From a checkpoint of a small mixture-of-experts model trained on Wikipedia: width 320, a softmax router.
Below are experts of layer 4 (counted from 0) of a mixture-of-experts language model. Rows are named router (the router's row for the expert), gate (a neuron's input weights, with its number), up (a neuron's input weights, with its number) and show model dimensions 200-239. Each number is 200 + 30 x the weight over its row's rms, rounded and kept within 0 to 999.
After each expert's rows: a language model's description of what the expert responds to; "mostly gets" lists some tokens that are sent to it at least half of the time. This comes from a sample of Wikipedia text that the model never trained on.

# expert 9
router,210,225,170,179,162,219,212,164,243,244,165,166,258,189,225,161,213,208,175,220,230,168,277,189,218,221,195,176,172,240,199,202,236,218,217,174,211,199,192,208
gate0,202,222,154,210,199,181,223,214,195,251,183,243,249,240,163,209,245,160,230,153,207,201,200,221,194,200,199,208,174,194,187,214,194,231,216,222,209,246,172,192
up0,177,215,230,222,157,210,230,208,206,200,226,218,258,219,230,190,218,186,223,149,160,229,229,219,196,148,158,234,226,219,164,174,216,204,232,166,228,222,244,182
gate1,197,212,247,215,191,195,126,170,145,209,175,205,204,249,151,249,248,166,215,201,163,187,197,215,183,215,198,199,237,211,159,216,241,216,178,162,233,209,213,257
up1,211,126,226,211,151,202,195,250,216,153,214,175,207,173,215,227,226,214,198,205,193,175,221,216,194,236,192,191,189,185,175,212,221,216,192,196,182,231,192,170
gate2,183,219,208,222,230,179,146,170,188,162,211,174,215,214,190,240,189,232,234,224,230,203,196,165,214,153,201,190,193,166,193,208,195,190,211,229,186,238,255,219
up2,209,251,187,187,230,197,199,183,164,160,181,242,204,201,237,211,176,180,201,242,225,152,157,199,237,145,121,241,139,225,217,201,167,214,183,213,183,247,236,193
gate3,235,185,235,194,175,219,212,242,211,185,268,165,184,166,218,202,256,143,239,187,238,228,150,183,155,164,182,237,234,197,235,207,208,202,220,213,180,224,193,167
up3,201,211,263,194,154,222,189,203,223,240,130,158,210,190,181,174,183,212,182,182,224,190,220,248,231,199,160,236,170,160,220,183,154,204,187,162,200,174,236,233
gate4,190,162,228,152,208,221,208,178,224,168,208,237,283,168,236,161,230,168,233,197,202,194,215,241,215,166,256,171,187,209,182,210,205,200,239,228,200,160,211,243
up4,169,150,258,141,226,190,202,166,225,200,219,212,138,215,212,192,231,188,216,160,223,242,196,172,199,161,217,197,200,170,146,183,199,186,221,226,196,191,197,155
gate5,219,132,207,223,174,233,210,219,185,148,192,167,138,201,195,197,178,182,212,246,154,215,192,152,211,205,206,200,182,207,208,165,170,214,191,179,244,141,161,211
up5,194,176,179,207,171,202,235,194,234,207,218,195,201,185,209,233,198,194,232,198,177,208,237,208,210,176,217,202,184,241,162,202,229,147,189,172,176,246,263,221
gate6,216,232,182,176,239,193,201,214,202,231,227,182,207,222,205,208,195,249,157,197,178,217,211,187,258,187,179,160,192,191,267,188,238,206,143,197,178,213,262,186
up6,177,189,172,184,178,205,194,158,206,174,175,202,230,235,216,172,209,219,197,213,260,155,213,274,188,184,212,201,271,231,154,260,204,196,171,243,151,229,178,184
gate7,202,219,168,153,197,223,229,249,200,163,200,196,150,187,224,262,194,180,216,237,176,181,207,254,190,181,193,227,151,187,203,210,254,166,261,197,192,166,180,223
up7,238,193,159,156,212,251,160,223,224,224,229,173,201,217,231,235,155,198,201,154,167,225,158,169,178,183,214,177,204,174,162,203,270,161,138,198,184,204,215,181
gate8,168,227,212,182,189,278,211,216,161,236,193,188,177,185,199,208,215,156,173,198,182,242,219,185,199,180,226,178,205,169,220,179,186,227,268,152,206,204,185,196
up8,251,223,206,169,172,198,214,182,174,240,183,209,167,198,171,202,250,236,240,215,193,168,145,199,194,174,192,227,189,208,208,162,210,197,210,171,248,187,187,174
Adjective-forming suffixes and common adjectives or quantifiers after articles, such as -ical, -ial, public, national, several.
mostly gets: "ical", " public", " some", " many", " British", " national"

# expert 38
router,199,198,190,205,181,154,191,176,202,207,177,177,204,197,216,198,230,243,193,231,169,187,171,157,217,203,218,202,223,211,190,198,233,247,179,190,177,210,223,209
gate0,207,185,174,188,173,226,169,200,185,222,178,156,230,183,183,154,202,192,200,164,200,206,205,194,176,149,232,204,195,226,208,169,190,233,193,222,229,250,171,270
up0,205,211,149,198,176,203,132,239,221,164,184,218,231,190,223,153,237,175,199,179,224,177,220,226,203,213,242,209,199,199,274,153,154,219,197,153,201,170,142,221
gate1,174,185,192,158,226,188,239,178,161,212,245,195,204,210,201,165,182,218,167,174,159,257,174,202,172,183,159,176,194,205,197,155,237,178,225,165,206,183,186,247
up1,194,185,226,182,211,260,147,178,183,215,239,212,238,170,185,180,216,182,184,177,209,250,186,221,208,219,162,186,191,208,159,199,173,206,170,209,189,184,153,241
gate2,161,163,201,233,128,198,166,204,213,221,147,199,198,201,198,213,227,167,153,222,246,231,257,218,183,202,216,127,180,189,171,202,193,206,186,217,197,190,150,236
up2,207,157,185,207,176,188,245,201,155,157,162,169,163,152,228,163,150,203,178,211,210,236,228,171,197,182,160,179,171,172,144,197,199,217,212,211,244,150,225,264
gate3,204,196,174,242,199,181,199,205,180,225,251,205,146,239,185,202,190,247,225,177,184,166,176,182,255,176,176,199,263,223,198,225,211,239,250,204,183,217,178,200
up3,210,189,251,176,199,205,197,169,210,209,145,164,219,184,246,197,144,171,190,188,202,223,175,221,185,234,193,185,134,162,231,192,228,265,187,248,228,174,224,217
gate4,225,171,193,215,219,255,184,168,193,224,202,216,208,177,194,222,153,234,221,207,253,218,228,198,201,192,181,214,168,216,180,201,174,236,197,193,174,243,200,203
up4,187,216,212,152,208,208,199,240,258,220,206,184,167,209,186,215,191,183,233,224,192,143,204,170,209,208,226,138,247,172,241,200,167,175,168,251,201,176,203,149
gate5,215,204,182,193,208,208,180,174,247,247,185,191,219,184,163,215,175,222,177,144,160,230,233,191,233,196,181,151,176,173,230,165,154,226,155,165,212,166,252,264
up5,153,202,197,266,175,236,221,201,238,162,246,183,217,175,205,161,241,176,205,237,253,189,189,253,179,199,159,178,201,184,216,263,225,176,234,249,128,164,197,173
gate6,174,238,182,210,236,230,196,212,216,213,149,203,173,210,189,212,191,223,194,226,151,214,192,188,195,188,193,213,152,192,234,212,230,187,251,188,189,171,193,184
up6,196,249,153,240,219,214,195,265,193,171,168,188,192,144,181,258,191,202,182,229,197,194,226,185,169,184,183,172,219,237,235,242,197,213,179,218,158,179,167,194
gate7,174,171,139,162,212,206,114,136,183,190,223,218,209,230,226,203,207,250,205,204,197,211,244,180,221,152,210,198,255,227,162,199,219,195,200,190,238,284,206,231
up7,235,151,207,222,176,215,241,222,217,249,205,222,157,179,200,232,212,184,208,244,162,207,180,209,224,171,178,144,267,198,210,181,198,184,207,192,231,200,161,225
gate8,217,254,198,223,195,232,211,181,174,195,215,199,203,180,176,203,177,155,202,241,188,206,194,190,181,192,202,192,188,183,177,180,244,200,173,218,186,202,179,221
up8,246,206,166,175,192,211,201,180,226,225,196,195,192,210,199,183,228,186,212,237,162,238,203,198,221,223,156,191,186,206,182,202,201,172,168,175,265,207,207,190
Month names, years and day numbers in dates, such as In 1814 or 22 December 2024, plus the oc piece in biochemistry, Miocene, diocese.
mostly gets: " December", "oc", " century", " October", " November", " June"

# expert 53
router,212,171,195,143,227,190,204,251,233,171,209,167,212,198,211,216,199,216,186,211,209,205,202,190,237,221,197,161,181,222,190,262,176,235,211,268,175,147,149,199
gate0,244,201,174,133,228,198,219,238,243,192,172,146,222,195,194,204,162,252,207,216,258,175,179,159,215,224,200,190,230,233,166,195,222,174,198,238,222,224,196,172
up0,211,182,214,172,115,248,186,249,174,183,157,186,238,143,192,205,230,236,220,185,148,201,188,161,200,236,230,218,209,229,121,174,198,192,211,225,212,155,172,226
gate1,203,237,229,199,186,197,219,195,170,163,168,230,198,186,169,217,204,209,172,230,255,175,203,187,146,186,242,214,186,182,233,253,165,240,179,195,248,178,232,136
up1,244,186,192,212,210,184,171,204,221,242,214,198,196,205,181,202,191,167,180,137,150,187,187,218,232,208,188,185,168,218,189,166,207,196,219,252,220,264,247,192
gate2,211,138,256,158,189,202,184,223,188,208,208,199,173,230,195,158,210,232,185,265,189,225,195,227,206,238,196,149,219,191,206,201,174,226,133,191,193,197,189,221
up2,132,190,196,209,179,199,207,209,184,171,172,185,189,204,212,198,153,192,242,107,201,228,173,214,165,201,211,242,212,170,167,184,173,112,173,243,201,249,254,233
gate3,195,215,150,184,179,182,267,161,184,189,188,170,243,197,225,214,211,185,211,167,183,309,208,182,202,195,184,101,180,203,180,247,261,201,215,200,220,171,185,192
up3,218,172,160,212,202,223,228,218,139,186,170,144,267,211,193,214,197,216,226,198,162,268,183,209,173,192,202,167,211,187,196,231,228,200,197,179,165,173,198,186
gate4,170,216,178,223,182,210,173,163,201,187,230,217,203,249,212,208,148,235,200,194,206,208,199,253,280,171,207,235,239,234,147,194,203,140,188,160,193,205,222,185
up4,214,228,236,179,235,185,174,180,182,181,199,160,178,232,168,196,205,190,167,224,212,226,146,216,209,220,175,179,252,181,262,204,232,211,156,197,202,189,252,200
gate5,210,240,192,173,168,215,200,215,213,246,178,214,220,237,143,215,218,154,217,184,210,201,171,157,241,185,160,246,191,191,233,198,214,210,243,228,182,182,198,205
up5,208,238,232,172,170,182,235,195,203,190,175,216,199,287,207,208,193,149,210,196,198,174,216,146,219,175,250,193,206,181,215,158,248,237,190,252,179,182,199,211
gate6,154,114,206,194,192,287,173,231,187,204,208,217,210,191,215,213,169,175,152,231,178,246,273,195,175,215,179,194,165,241,226,181,216,200,191,232,204,211,209,207
up6,202,152,190,198,230,168,167,185,197,242,236,173,246,189,217,203,180,221,199,163,166,195,229,176,203,183,214,159,193,189,154,232,241,153,203,186,251,246,203,166
gate7,183,153,190,173,243,188,154,175,135,208,140,185,147,176,233,211,165,226,229,193,159,195,204,154,167,257,225,189,140,219,215,240,225,210,198,219,162,172,257,199
up7,227,156,249,172,179,210,253,220,171,190,173,214,173,175,213,182,160,253,211,168,185,235,195,193,218,235,212,203,153,106,206,221,157,194,220,235,230,221,227,231
gate8,210,174,244,215,254,172,179,147,229,175,218,208,200,211,151,198,168,156,225,209,204,235,235,176,227,184,162,202,186,175,193,202,220,255,171,240,217,192,250,182
up8,272,198,150,182,216,220,200,231,202,175,210,166,179,178,198,186,200,186,195,145,235,152,190,166,227,202,170,214,195,157,241,195,183,160,159,209,163,209,173,225
Heading words and infobox labels like Information, Personal life, History, Population, Lithology, plus dashes and colons starting list fields.
mostly gets: "Personal", " information", "ography", "History", " political", " education"

# expert 44
router,242,257,197,237,178,174,254,274,186,209,146,192,226,138,217,200,186,201,241,177,218,138,252,196,191,213,184,197,186,230,176,228,256,170,179,176,224,183,205,200
gate0,173,217,218,260,205,189,165,154,220,150,176,175,180,188,194,207,202,184,202,212,164,192,248,270,177,189,192,177,170,246,191,180,250,227,180,185,185,216,226,202
up0,183,186,228,189,186,212,239,216,160,184,227,256,186,172,210,160,183,183,198,190,282,158,248,161,148,183,201,213,202,208,220,177,214,176,210,162,207,225,165,240
gate1,190,220,191,208,194,229,168,226,212,165,163,188,198,172,208,214,210,203,211,164,239,206,248,155,206,179,233,174,215,205,197,192,228,205,159,198,148,202,233,247
up1,255,220,194,195,235,208,179,219,204,173,193,255,169,136,181,204,198,264,202,169,232,158,204,238,215,202,222,204,234,212,159,177,194,214,228,169,199,204,152,177
gate2,203,180,253,199,228,230,199,210,140,173,176,176,157,187,225,170,232,186,199,233,221,173,219,220,165,175,232,196,202,302,142,206,218,264,250,221,176,239,222,187
up2,200,237,183,186,197,139,175,208,237,216,217,223,149,170,228,244,166,190,222,185,169,259,195,200,213,222,174,230,250,175,198,155,154,236,205,213,193,148,214,187
gate3,177,180,189,209,160,186,237,161,196,204,204,232,181,172,150,271,222,243,196,192,237,217,206,159,202,185,183,188,159,209,179,214,204,133,228,213,216,205,211,187
up3,214,203,188,205,225,205,216,179,163,225,210,182,205,267,214,217,169,214,186,218,160,211,185,202,179,235,165,216,196,160,148,193,214,197,142,187,142,206,235,211
gate4,193,184,240,186,184,155,233,199,208,151,183,211,168,159,172,220,195,164,154,163,233,221,284,196,201,240,216,108,166,196,188,216,208,246,247,189,216,194,192,108
up4,189,203,218,210,256,176,188,188,212,186,221,197,211,177,308,237,221,223,183,196,198,303,259,212,145,198,192,186,199,203,109,175,181,283,183,189,216,180,205,147
gate5,232,218,232,244,194,187,180,163,224,219,192,242,186,148,232,176,229,227,179,151,234,200,219,235,176,162,249,191,256,182,205,201,170,247,203,236,270,189,188,196
up5,164,199,243,252,208,207,229,214,202,213,201,184,205,189,193,203,203,153,205,177,207,199,194,215,143,227,210,179,223,149,202,196,218,202,160,235,258,262,207,204
gate6,201,199,202,239,218,190,255,197,189,206,172,197,198,181,255,225,194,170,232,167,236,252,148,225,203,203,179,209,168,147,226,245,180,179,205,194,212,211,198,188
up6,180,205,198,184,269,154,153,197,177,218,203,188,199,215,264,174,157,201,154,202,210,197,226,202,207,196,183,191,203,188,176,162,201,232,197,224,173,181,213,192
gate7,226,249,235,168,142,186,175,146,223,169,152,182,202,164,143,228,233,212,192,141,230,225,231,194,203,198,181,134,162,172,213,231,165,228,212,290,246,229,186,172
up7,238,212,202,172,203,200,176,203,188,236,182,171,262,134,245,189,167,193,184,216,168,149,200,221,169,262,172,255,165,228,182,140,191,191,173,189,234,204,174,249
gate8,219,183,146,253,221,198,197,209,189,184,212,144,190,168,203,118,230,181,232,211,207,258,183,220,180,176,227,273,216,228,193,171,166,141,221,172,211,201,242,176
up8,311,175,197,243,232,201,230,207,219,242,229,155,198,200,235,175,200,211,200,200,199,207,189,223,231,232,178,210,180,163,183,193,201,269,237,206,197,200,200,294
The, this, his, its, their and similar determiners, usually after a preposition and before a noun phrase, like in the Andromeda.
mostly gets: " the", "The", " his", " its", " their", " this"

# expert 39
router,175,202,198,173,167,201,274,210,239,242,229,165,245,174,209,125,227,178,182,185,207,214,248,158,220,176,154,164,191,264,195,195,223,181,169,172,203,234,181,196
gate0,190,222,175,224,241,264,156,206,227,202,159,204,205,161,180,269,192,211,200,162,236,149,260,230,195,155,206,204,205,216,228,205,181,219,208,185,196,210,236,219
up0,200,197,196,164,193,183,212,203,137,253,233,185,208,226,217,189,205,224,145,122,234,214,151,163,168,188,189,254,159,209,171,180,192,204,206,242,232,227,191,147
gate1,212,182,212,264,183,230,185,192,195,212,218,149,158,237,214,199,231,217,186,243,216,206,182,216,152,206,167,236,217,202,137,223,210,233,167,243,217,167,202,163
up1,186,196,233,233,257,183,214,206,193,203,195,253,210,172,198,187,202,160,260,222,216,209,231,194,153,156,241,191,231,217,194,248,203,170,300,196,146,173,207,164
gate2,151,188,227,194,243,189,225,199,222,159,182,197,195,180,214,244,249,166,184,198,193,199,182,226,199,233,205,227,189,222,181,225,181,187,184,254,218,192,227,202
up2,208,228,192,199,210,238,184,183,206,207,171,225,191,211,210,235,213,189,193,225,203,203,225,240,246,170,228,211,281,209,116,242,261,179,155,217,195,209,181,107
gate3,231,203,240,196,238,152,180,205,192,226,239,212,180,206,218,198,212,192,216,201,241,236,124,207,208,183,222,194,268,257,235,196,145,207,170,211,208,185,215,216
up3,217,207,212,162,186,182,144,226,183,193,240,223,199,161,242,278,175,215,195,196,234,150,179,231,213,191,233,215,245,234,185,194,164,170,197,229,201,218,179,182
gate4,181,204,176,200,201,166,211,229,220,178,223,184,216,222,181,200,200,188,188,181,229,213,247,205,196,224,166,183,191,232,236,236,203,220,201,192,209,210,163,203
up4,243,182,222,161,195,210,150,189,161,240,202,217,209,208,195,195,261,201,241,196,233,137,211,223,193,136,204,151,203,247,283,260,171,188,264,192,159,198,203,187
gate5,204,289,182,211,201,206,178,212,198,243,150,203,215,180,251,192,188,260,202,161,226,213,221,232,189,182,195,155,210,274,242,170,204,223,195,216,197,186,158,157
up5,170,206,216,200,213,225,180,214,212,244,189,225,196,211,262,178,221,200,223,148,158,212,234,171,240,166,181,230,179,218,177,188,239,229,175,189,197,149,141,179
gate6,200,198,170,234,243,260,247,179,227,173,241,205,144,183,164,206,188,198,233,183,202,211,219,176,181,176,205,188,237,185,182,187,226,227,142,195,206,227,215,235
up6,160,198,223,218,180,160,179,147,199,213,210,204,161,180,184,138,221,198,220,140,206,178,220,206,235,160,201,196,224,236,192,185,200,208,200,241,179,213,230,192
gate7,252,168,167,192,227,211,255,220,203,186,202,269,232,189,196,222,226,189,229,154,228,174,260,190,177,214,212,204,234,215,202,146,199,186,252,174,161,191,154,198
up7,185,164,171,177,246,175,206,157,186,210,260,182,216,243,196,192,213,172,205,185,158,245,145,186,225,187,173,121,208,220,192,146,197,187,182,191,142,242,164,166
gate8,198,211,173,208,179,175,198,203,196,231,205,228,172,171,188,266,195,190,208,228,159,181,171,225,243,169,220,195,177,235,221,206,139,222,172,229,198,231,245,248
up8,234,233,200,176,160,183,191,193,258,183,192,196,245,185,225,201,224,165,192,177,200,202,227,208,207,241,208,175,197,151,189,219,170,210,213,231,212,183,213,214
Adjectives and determiners in descriptive phrases, often after as, was or the, such as as important as, known as, such, same.
mostly gets: " such", " known", " this", " some", " same", " large"

# expert 52
router,194,232,181,215,225,134,164,231,210,194,166,196,223,223,165,223,163,210,185,201,183,186,152,238,173,157,193,173,190,229,227,186,223,213,164,171,230,209,190,182
gate1,205,179,219,214,175,224,178,171,179,177,231,221,182,228,218,174,230,237,169,206,227,192,199,169,240,155,181,219,199,263,137,230,160,201,230,174,195,199,186,188
up1,223,136,180,220,168,238,202,153,229,233,204,151,158,214,156,202,158,144,204,215,214,250,237,171,234,171,200,204,195,179,182,223,224,221,195,235,132,250,204,191
gate2,224,148,254,202,221,171,213,137,168,193,204,193,204,220,198,224,220,227,145,194,188,215,219,197,207,249,193,187,176,163,222,202,234,231,209,187,188,232,217,185
up2,153,206,196,198,253,210,218,215,179,230,227,250,186,225,185,197,187,211,209,209,209,161,206,222,213,138,198,231,189,210,174,187,229,180,199,159,158,154,231,205
gate3,183,201,239,197,239,143,197,220,222,221,252,245,229,213,152,240,187,178,211,203,193,215,242,180,191,171,257,225,177,192,206,194,165,213,247,189,181,231,238,214
up3,166,131,214,157,214,225,159,172,247,155,204,174,241,199,193,209,247,175,178,235,226,225,180,185,175,171,194,193,205,200,253,182,192,172,224,222,207,164,202,177
gate4,208,194,215,193,108,191,210,218,174,188,195,203,262,212,194,215,223,213,188,223,194,216,201,209,195,184,157,168,197,216,180,187,214,182,202,218,210,201,211,175
up4,217,262,226,155,139,214,169,219,190,216,171,185,217,178,220,203,195,278,186,228,164,217,261,228,203,187,157,210,215,216,246,192,230,209,146,192,227,184,178,155
gate5,158,258,190,223,224,232,217,181,172,195,204,163,232,182,234,251,170,243,278,198,228,217,209,196,259,206,196,221,221,161,128,224,173,189,198,131,217,200,161,220
up5,200,193,208,205,239,226,221,141,163,152,222,132,183,157,170,231,223,193,187,221,198,189,184,171,214,199,162,123,170,135,221,173,165,159,192,195,158,240,200,178
gate6,252,210,168,231,181,218,205,190,211,235,213,180,204,181,174,222,194,211,210,230,180,204,209,237,256,200,175,160,238,213,165,193,253,188,202,194,197,203,214,175
up6,206,193,221,261,261,190,190,229,236,171,178,180,247,234,137,177,205,216,226,242,265,188,186,152,215,220,214,231,197,207,182,176,183,186,213,238,195,177,169,193
gate7,229,200,155,219,189,201,133,266,225,181,201,213,201,260,196,275,201,227,225,191,187,188,178,240,177,199,231,201,137,175,192,205,220,212,231,202,200,225,246,213
up7,196,187,151,216,208,177,155,218,186,217,266,244,186,205,257,207,183,139,231,212,238,153,163,183,200,173,251,232,236,254,196,193,206,227,154,217,192,216,225,216
gate8,171,202,199,226,177,204,249,182,160,188,220,243,215,170,166,175,249,234,215,185,229,214,249,174,202,216,163,172,215,140,177,210,220,200,127,196,241,231,163,225
up8,225,194,155,233,229,225,204,241,199,134,226,158,221,199,192,241,209,212,182,219,154,253,203,236,187,207,196,162,193,194,212,223,162,254,124,183,161,215,187,262
gate9,211,248,179,188,199,175,136,219,213,174,200,201,162,168,198,180,241,186,230,221,242,196,187,188,189,140,196,205,181,239,230,256,227,171,203,200,169,184,229,146
up9,224,264,241,191,140,189,178,168,218,218,182,218,190,214,193,170,182,214,229,203,248,204,203,201,215,228,167,190,227,196,231,233,193,174,194,212,150,201,250,203
Cardinal numbers in table cells, counts and measurements, plus quantity words: digits like 2 or 40, two, several, twenty.
mostly gets: " two", " many", " several", " one", " four", " three"

# expert 18
router,206,174,238,164,173,155,230,200,161,161,184,202,226,209,175,213,196,275,173,229,162,182,211,222,168,199,176,268,210,207,172,163,191,171,167,160,170,198,176,202
gate1,144,190,202,211,236,174,207,200,175,232,186,204,210,181,211,194,224,212,183,237,121,240,164,266,239,224,148,233,214,183,224,207,199,215,165,219,175,174,234,161
up1,218,226,210,192,167,135,220,220,183,170,212,241,210,201,172,183,231,223,121,196,182,231,223,182,205,172,156,209,207,249,169,197,245,244,208,237,257,181,188,166
gate2,233,252,256,199,168,223,239,203,169,247,235,196,177,191,222,164,216,173,211,231,169,161,206,210,197,123,229,189,190,213,204,205,212,235,211,218,196,210,193,241
up2,227,241,229,191,236,223,188,239,208,230,238,179,176,237,209,185,200,230,228,207,175,204,173,203,174,174,121,184,194,196,204,233,179,219,205,200,190,241,148,176
gate3,182,248,195,231,177,183,187,210,177,202,194,165,90,165,195,250,178,179,184,206,212,196,208,154,204,209,234,213,235,174,205,214,205,145,237,224,250,190,213,175
up3,146,192,123,185,174,194,221,174,232,170,169,220,186,200,175,236,239,163,168,240,171,198,175,233,169,187,202,198,201,231,232,192,230,227,243,203,196,192,230,158
gate4,219,172,236,178,255,191,172,169,156,179,205,256,191,183,252,171,221,190,207,238,211,212,220,244,235,202,165,194,177,255,198,243,237,214,236,138,229,170,237,155
up4,211,167,251,148,199,170,198,217,231,177,189,158,200,225,217,235,172,161,197,195,230,204,164,179,207,249,199,195,165,204,168,235,207,216,183,243,190,196,119,197
gate5,194,207,210,213,157,242,199,205,145,184,243,191,184,220,193,248,243,213,192,186,134,87,214,192,209,187,179,185,233,167,219,156,187,227,145,210,166,213,198,194
up5,245,239,169,175,223,191,150,225,266,216,214,197,159,179,180,181,183,227,213,190,211,240,179,209,222,226,188,234,264,216,240,242,223,156,228,188,207,200,193,178
gate6,226,215,165,252,225,160,210,209,233,208,230,199,164,181,198,109,166,174,152,222,174,211,160,208,194,158,198,232,241,198,221,177,189,198,215,173,238,186,195,233
up6,174,180,168,222,244,151,184,200,189,196,204,207,219,203,183,191,182,238,197,205,254,224,209,199,192,183,176,172,174,260,170,197,200,177,199,168,179,170,205,208
gate7,212,216,162,170,156,219,192,216,188,233,200,176,218,166,192,227,212,221,161,194,246,201,206,198,192,189,178,217,213,206,191,196,270,180,200,184,185,183,238,156
up7,184,201,217,201,218,194,234,251,233,194,131,174,211,212,200,187,210,214,198,190,196,192,154,237,202,217,184,154,189,156,227,240,219,206,156,194,146,206,174,181
gate8,233,183,231,209,241,197,228,173,225,192,170,204,177,145,214,203,209,242,206,189,207,271,171,135,189,172,146,198,180,199,179,192,216,226,179,245,152,160,204,172
up8,302,245,167,210,169,247,189,158,229,166,175,175,249,248,183,185,194,213,206,200,231,224,225,217,195,201,164,170,168,221,180,206,230,193,188,204,182,266,171,199
gate9,197,205,183,265,179,200,183,213,204,209,163,190,234,221,187,227,204,195,160,193,203,209,191,178,195,230,210,203,180,190,224,199,201,224,220,207,153,226,201,177
up9,170,237,207,218,153,218,213,200,228,151,192,178,191,231,256,153,210,214,226,211,206,125,180,223,153,204,208,143,192,220,192,201,196,152,128,183,183,292,147,207
Head nouns of named organisations, competitions and events, such as League, Census, election, Award, Cup, School, often after the or National.
mostly gets: " election", " Award", " League", " Order", " Championship", " season"

# expert 26
router,191,175,159,211,185,185,189,204,190,171,158,197,200,211,228,230,162,155,169,241,208,203,208,127,212,208,217,232,198,182,260,206,234,215,243,213,160,211,196,270
gate0,255,229,149,171,178,208,221,157,177,221,175,155,237,168,137,208,183,204,192,260,168,186,226,203,257,199,169,152,204,217,186,189,197,168,176,148,211,235,185,242
up0,222,128,168,181,180,190,153,201,184,184,151,214,189,181,182,217,163,89,176,184,155,155,194,167,169,174,244,193,176,184,192,250,178,210,209,215,174,176,198,215
gate1,214,172,160,253,185,173,221,184,157,172,202,229,182,162,230,187,200,255,196,272,164,198,148,256,204,132,221,209,187,206,225,215,148,186,222,215,160,190,236,187
up1,195,249,223,155,226,229,151,200,186,214,242,180,204,231,165,190,230,181,194,209,155,262,262,182,210,165,253,200,213,200,135,231,185,225,230,208,263,138,218,208
gate2,225,218,200,197,197,179,229,264,205,238,187,202,176,213,221,236,186,203,230,247,215,160,167,208,176,174,189,226,205,207,192,198,158,207,202,223,248,237,250,150
up2,226,232,216,161,205,187,193,201,199,180,175,238,184,233,166,241,237,178,186,166,202,176,199,142,225,179,125,178,162,199,230,246,194,219,206,174,190,205,243,192
gate3,216,185,221,227,170,218,206,231,232,270,193,231,171,181,210,150,201,206,128,188,228,186,264,181,251,245,152,230,228,230,149,218,187,186,224,236,178,175,217,203
up3,199,181,247,175,218,121,254,208,239,268,224,158,184,181,209,220,240,191,208,231,208,154,171,207,205,199,223,219,171,178,219,172,189,211,204,223,208,179,219,215
gate4,160,236,151,149,179,195,172,276,184,215,176,258,234,198,198,192,168,185,199,264,190,171,249,169,158,199,224,224,192,174,163,219,194,191,169,182,226,273,207,258
up4,230,238,233,197,205,208,155,216,203,202,187,189,184,195,202,168,224,260,215,152,264,199,192,212,145,202,175,181,212,195,205,246,220,227,184,235,172,222,174,188
gate5,172,176,238,183,190,170,136,219,206,200,210,161,143,190,186,191,234,201,217,205,162,175,224,146,192,176,187,170,176,246,199,188,195,219,202,212,189,245,159,211
up5,196,171,193,241,216,261,285,159,228,139,256,201,215,206,207,212,130,219,199,208,184,210,196,233,213,214,206,220,216,178,205,193,188,229,179,190,156,183,171,198
gate6,224,215,146,249,202,205,196,226,200,227,133,195,190,202,278,228,127,240,186,232,211,199,252,243,218,196,151,215,186,222,234,179,209,164,239,244,161,211,220,190
up6,204,188,196,187,251,167,215,191,201,190,215,165,157,224,198,183,153,254,187,199,255,149,202,200,163,238,164,221,194,185,226,158,163,198,226,211,196,209,196,215
gate7,270,208,231,171,163,229,222,182,194,211,206,242,243,209,199,213,160,205,140,192,203,271,181,200,226,181,211,230,142,211,170,127,189,218,207,178,198,195,240,185
up7,188,219,205,195,206,228,218,206,176,197,223,184,242,187,165,199,234,173,168,248,162,177,236,203,182,182,200,171,191,209,237,199,260,160,156,180,179,187,152,240
gate8,199,199,196,190,196,180,195,200,187,205,244,253,171,160,193,179,166,223,237,179,182,113,241,233,223,252,172,174,178,261,209,198,193,197,197,214,128,186,203,231
up8,276,170,187,261,216,182,208,204,173,161,156,145,241,174,205,224,220,229,169,250,213,138,223,214,216,197,219,194,193,188,225,261,187,227,204,190,247,157,246,206
Field names in infobox-style key: value lists, such as Release, City, Running time, Preceded by, Succeeded by, Coordinates, Genus, and their colons.
mostly gets: "Personal", " Preceded", " Succeeded", " Coordinates", " Genus", " Website"